From a checkpoint of a small mixture-of-experts model trained on Wikipedia.
Experts: 128 experts in each of 10 layers, 48 clamped SwiGLU neurons an expert, 4 picks a token.
Below are experts of layer 7 (counted from 0) of a mixture-of-experts language model. Rows are named gate (a neuron's input weights, with its number), up (a neuron's input weights, with its number), down (a neuron's output weights, with its number) and show model dimensions 0-255. Each number is 500 + 25 x the weight over its row's rms, rounded and kept within 0 to 999. Numbers have three digits each.
Before each expert's rows: "comes after" lists some tokens at least twice as common just before its tokens as in all text. This comes from a sample of Wikipedia text that the model never trained on. Tokens count by the router's weight.

# expert 105
comes after: "-", "|", "\n ", " •", " Sub", " Head"
gate0:536479502493512453496504487463500515514476514501475506541522522491493482489484496529475476517481519492527463567488512558498506493470504584488519509452506502494490488527512511511511469508501482422479494538513491491449561520500511498485500474492504481527491528498522512529495523503474491487504534496519509478524504509509525478527473495571549495466454476519511458531483463452476497502541489502486482520510506521485505454464496533476484493499547496501531503473529499500477464522540483507506514485500488480477551465471488548502507511545495530470476485464508486531531533506500491491538500496459519476527536532527510461525456523491478514481462486499509496464520486533493489445453580507503492488498514493508497494490473510490536473524486505507494498552482503491501527527514492
up0:460485539476484482538457500478487512544497501530518470546515521530496562487541510511504500505504498506512500548505526515500524521494547548502467505501492476502494514546482470522496476545495460452501478553473493491467505525488507521511482516510531477530469476527527539511472546515481503477474474487530518489498533488497520477526487484486565483506476493511477449522491496461535489510539533506471530487499522468493513519490461501497507462487528503500485535498519494458463482511517505515474528505550515489461517510507463550522539496511477481465528515528476503565540472524528483532469506518469465496484493502449500486488445532477477487475517473505540453486550493532521479443494501497498497512513505485476494519476507479528513473521524508511494505491455479459501510482536486
down0:500472496502529514491496527522506454541539504523510482501493526464513485502503504488530496486498488486471525507482496538472485481496496445496532484540511517501504503467527495501471450497500531493467503488512466488541519514485516511516476513483505526552496481524439494565503512496495527502485520532483516501472467509540532520516434495528515481507512491519471517515497510499485512483478499518495465497510499505480473524503460495520563495494481457520472504518499450498502533547532496450529477460501454504539515499565493493513495547505557502529559511516489525511485537479515528500506512504495508516508494508461518521547548559509515524522527516494461509505482493533474502502472496531467514512492488556487505547509507531499518526533549485474445512534524451509458532462512507

# expert 60
comes after: " a", " is", " as", " an", " with", " in"
gate0:482501471545519497484492457466528490492477494505498495503543448525520441507453494448461473527494479513476490511488510562522444504469510499538501497490499495510445532447494529508477544469544555507475516527496503481465520436447461528539462500516471526481535489495542482506475540487497480475538510484476532506508544504504499518521523457487517509456481499477511511519534499518455459486505490496481500501535521492507470525469502463495478519522498521506488541494446541449478521498508525485514526495451493520516504505486521463514497483501482522509436504499528496534514548519550523479476546469505523523519491478483506516487490496516505463494496502522500507543486517477491506476517487487471500486480465505488534505511498480491519477514473496462479492491473515500492484541475495
up0:508500502541525503509466481466514482487471496528471522489523495540520465486467485484492502562509465525471493481513487573497488498480514483544474509489473515490450496453510525528463563452525536503480513501490469500489509469481495514526437487507508508468527520488542526500490521484528461492585503503504535493490541497464510496516531463493546497518480505506523498497534497528491455489492494504515509495537560487511476530470498527493481528526505542506506548505469539493474524542499541478502544517464495492483522501483526479504462479488508509470447497506504490504520561509524517483483532492533520536498465496497470508477482461504503472502513522467491493509511500477486510472528479478462494471517472506493507465504478531503526470529485502439479472476455517517475501536488501
down0:525496511486512478484480487496518484512492500497446495514496506460560449466498532498519479500505530519501516523502532512520468497495489507522470483498510516493549539487470527547495530504471499482479520525494496494497503468508442506497546516509530527546476490561521454482523505445465476522530508482524486483491506520512470491505460468470507480497473493496479471525482511465479480523456484479485521524561492448511514472484500498482493485541496477520511455517503502448533484483504493487489499516461483510523518513541475552534505519492464521536496495488493494462491492522474522451503498499512481489515475523514510482490548547490465496463479528507487462482498482490497512544517542534479481522557530516490541476479543505477520477517506468494516538462451412496506495504497486

# expert 111
comes after: " |", ")", " ", " ·", " United", " Win"
gate0:484488467516484517525480525487505533528434496483496499472480521498481525535486500523537459532441498502523497529519489515494500513494464541492506474519505566499519494492486494476503471494503493520525524507476525490478513514458516479552460482528474490511489487491505505526479513480485516503556505539513480513504476537488473474537524526542537489520526513527515471446488543489448482527477505499507515494481482498536513475493535498523496511512519515508480477494539456464494479491487547533471488544485546484513539499505471535486457456510491523482504488468529498483491540542440495439460421494490493519511528498491451519494478486506514509501439492536499480537512464520508482516487496492514535474493484535520516502479519469476500485511495514547500538498479532523500543477483532
up0:463473470521512516504482519470542536506477464479505469507458520480476544517497508526501515526459510509528499519539492495471487499475491491484486478540493508509557509500510511505472539496514506507484525529458512550508486485490501475526464481513475462524426492504489461520529470456482512508502476464493458501511516512482463472571500476476490487526514503530535463497458527482476482541484479467491506518480483478529577459521537500533473505538495508509459521485526479451486518510485526542482504536501522490443504503511449508462509453499501487487503487498498490509502521500495474494461474497465481466519542497510482476488525502481511506508459520549498501494568485532535489526518527484499493479491499539487569471500517494496517481496516506518476519513475488499505549475471490
down0:492534473494529481502482507522456486534472487556487470500529539506514512471514519464492477499502511487485476490499525504491518541464540512496498557500443457505521519515511509529468437515494489495498429510477501450511451497523466475501533499521504488506492487469477502482506507513543498506501503512518489529498559469499518547526456537530515498499505525498500475472466555494537515525532523499476539523519514506492514523475528473508477522485547457502521501494508481486506481480493511504443486500531497516451515537493502541512494555510461494514505489442506495501517571518507509508528533481504525500474509493509533501488432516514519519510504522521497509520494512547497490502509519460488473527497483500473495480501510488559469481524487463514481519446531461549496505472526519

# expert 5
comes after: " |", " ", "|", " Party", " –;", "\n "
gate0:499509489469489477511512535482484543512466545540469513518490526455460469536501523475534507502495500531534471544491501473486475486490455479522473467478496496510481517528502534442480504493472485501533499481543538517500522506473519527537498457498530530513521533515514494512492548519524507478522504472493551508528529502452502500476527500451465485478472503495516477528495538517491494499499482502523514456530533504516453521493505488525514527464456467493495503502482502510458469491498486457513515528483496546550491482516524471508492465528492512489476517500537518476529480476541483514506500527550515486460490514482441520513435505496481501519484499469498480543485486529501499471497510554494499494455557490538547485551480473502483451486508489480480512494459463493467518486494526
up0:504503505490491492486488530486490496458517511543478550489461497505475434529514549477510488513521487517487466512506481489507513494477450489513496502495528515499502507499471492474524527469520490465480509500526503530488513457497518534551527489542506523479515502509510480528492501511487532499515509478485560486495493433492470548492496480481463520438511556515495503499521495544527505524498497495528510504499549483476468493502491493511482479508422463510507509516523506475501507487514468485502514509519517549513430471507479527552486490481511499409455504500543539510503473490511501491468527487509518508459489466485524495465498519488489479512495481442489482516490472507468539466499518527526471487530573491535536523532509494472486484518542496510482492535502474493464503530514522
down0:486511496505505462463535511502527509534510520492478518514435527524470502512525492516455503523504519506495499488507490514506538490445526524471494495555466531550503514513511544470494497496483497497532505498487549483468512541489485512500535505509477544507475502465488493485501496479494496519496532525507516497497501500491469484537479507473497532506496543503488500494517487476469515524545510526482514511521533501530524470463474477479545552448472496505490507503541528478496523551464509480485497533479518528526543463510467477539452473525519515490501557499512479498484541479488471526531470509482513539499474500504473524469502492507496505498494498505540484539488509522504488550516540496491504438519504487536468494537551529507433519483470520520546550497471519547505482558455512

# expert 112
comes after: " 0", " ", " 1", " 2", ")", " —"
gate0:481543521498513517504467513431472475490490513474447447487514440482543486524489581519513490525491524531531479545516495505458544467511510471521524485455479492470498473577471519485491463510485491489479481514510502503479495510513503454477522547490505502435504461504456457506479479526501487477454501546507472534541534492550481483461461464520498518513506482524478492461476506498493487499485499476484489456516491523526506507469510475471496501450490494483502510489467511523455485485523513513474455502480490493531510468498486505515492488494489479500521539486548514505511498505498500490504510502462488511491467465478460499523505518545490491501473491502508522483503495503550509489514467505504528492517508518526538518523493510521541480540487467471531526504467562507495529504527508
up0:491510520526462528503482513465479507477498461510485485505501510476462486470470520544473483511498482515521484524536475526461495458497511455484516515456484489488542494521440500520518483507491463504480505558539495520480486496499475497522531524497480517448453498495456495518473499510500508484429499512512475507518483487535498508472512523513472460501504512512431482518458497493484470463483522501501498497532486500478493506515503563476548464466483507514481454489492550500472520492541505512524486531449524528518540496479523479511519505439502541516480502504506536462490511451466490460516453484486524491520499465488468509524511506526506498523484504509528497505521520496480459518494513481549527480482520489550538495544467497508506512569493484458513501484530505499491499448536507
down0:558500499494494493512541493495509484489526485493446530497482528521471506467501485504487474468519495531452567465485520471478496509530484502515474475495511489532480497480500470524489498496520470461513455466493526504503495490505483497481461508515467516499486520494468496379495499499445502462514535480513549489507502489486482520462491528529551500515479510522497509524545546521560500479505480475506464480511456522502490499487508512474559456495529518496490467490538489496462491517491504504492518542541512530519504476501514529514503533494461502504479477521505510523504500528487512532508474513522519532517458534509529508515507554466530569497473513478505525519469494521478512483513504506486502506513488494513493454522495486447493512566509521530482464513456506496515532482492523

# expert 46
comes after: " of", " in", " to", " for", " on", " with"
gate0:480544456511562536502490476495503497479504525465478511490496487477522481509531495509545471492537509453491488509530513490541499482489489478462491492534462496508464508509477489495484547548480476472469477501523491492528514512526481496508515502505480495520513549493483441520500523489515521516512491515478523505501505527496521505499525474481479531536500459512523458552506511489484534518512502472509482494515555479483498469519514509484474515481428481492541516510528544502477531498496488479505426508519456534490519466547481480510507443489522509450474537483466536508464476457484504515509471513471511499485484490485550492499517519490455501434461471487530513462499494494495507561486529481470519504521533477513507525460498525494515481529474478509530516518494514493523441534484529
up0:518500492525536531489481465479500496483527513461485502497495511511527464507525517505550481491491509457506517493531550487517498490468493512493510523521493488535490477500498481498522507514455501498475481475501481495509511539530510513527541490503494490529537569478453430524452504468477525500524525498530531494505483509497519504511556507488451505559515485528473494547489493470486521510494508441513463483524529501477513482494529492479490491499461504502549518536547511493493515529507515496504442527491481485490507476539492479513513453521536507455466494481492516491490489503494468519486478497510509517522491494506523497498507488485476476462454461443540490462529483494533465576533498462468531481532501481495502504486496539533545473501474450535528521496469501492496433520484524
down0:510526451526478490468487477470491510536511532496527488523501479511493491497494459476463510447512454432554489496481510486481484530511451495496510505516502527545527496502489505524468535490513544523516498453530526500527503475510512494478518521483551503483562521516495493489462502560505493507457485520467501490442556525498457525499506517474515517487492520441496492467543478498499492527516496513463479455503521462531495495539505517505488451542502525508508484503492484517494535507500497512477490519477482561469499507536433498476483497499482482496504490505490472513504462459441501514475534494524477477541515492518551531502536499492487531512543504535519480506480482486510514481462545523529525496503515473507471499485490482488447512502538501518497465506486520502463490476513538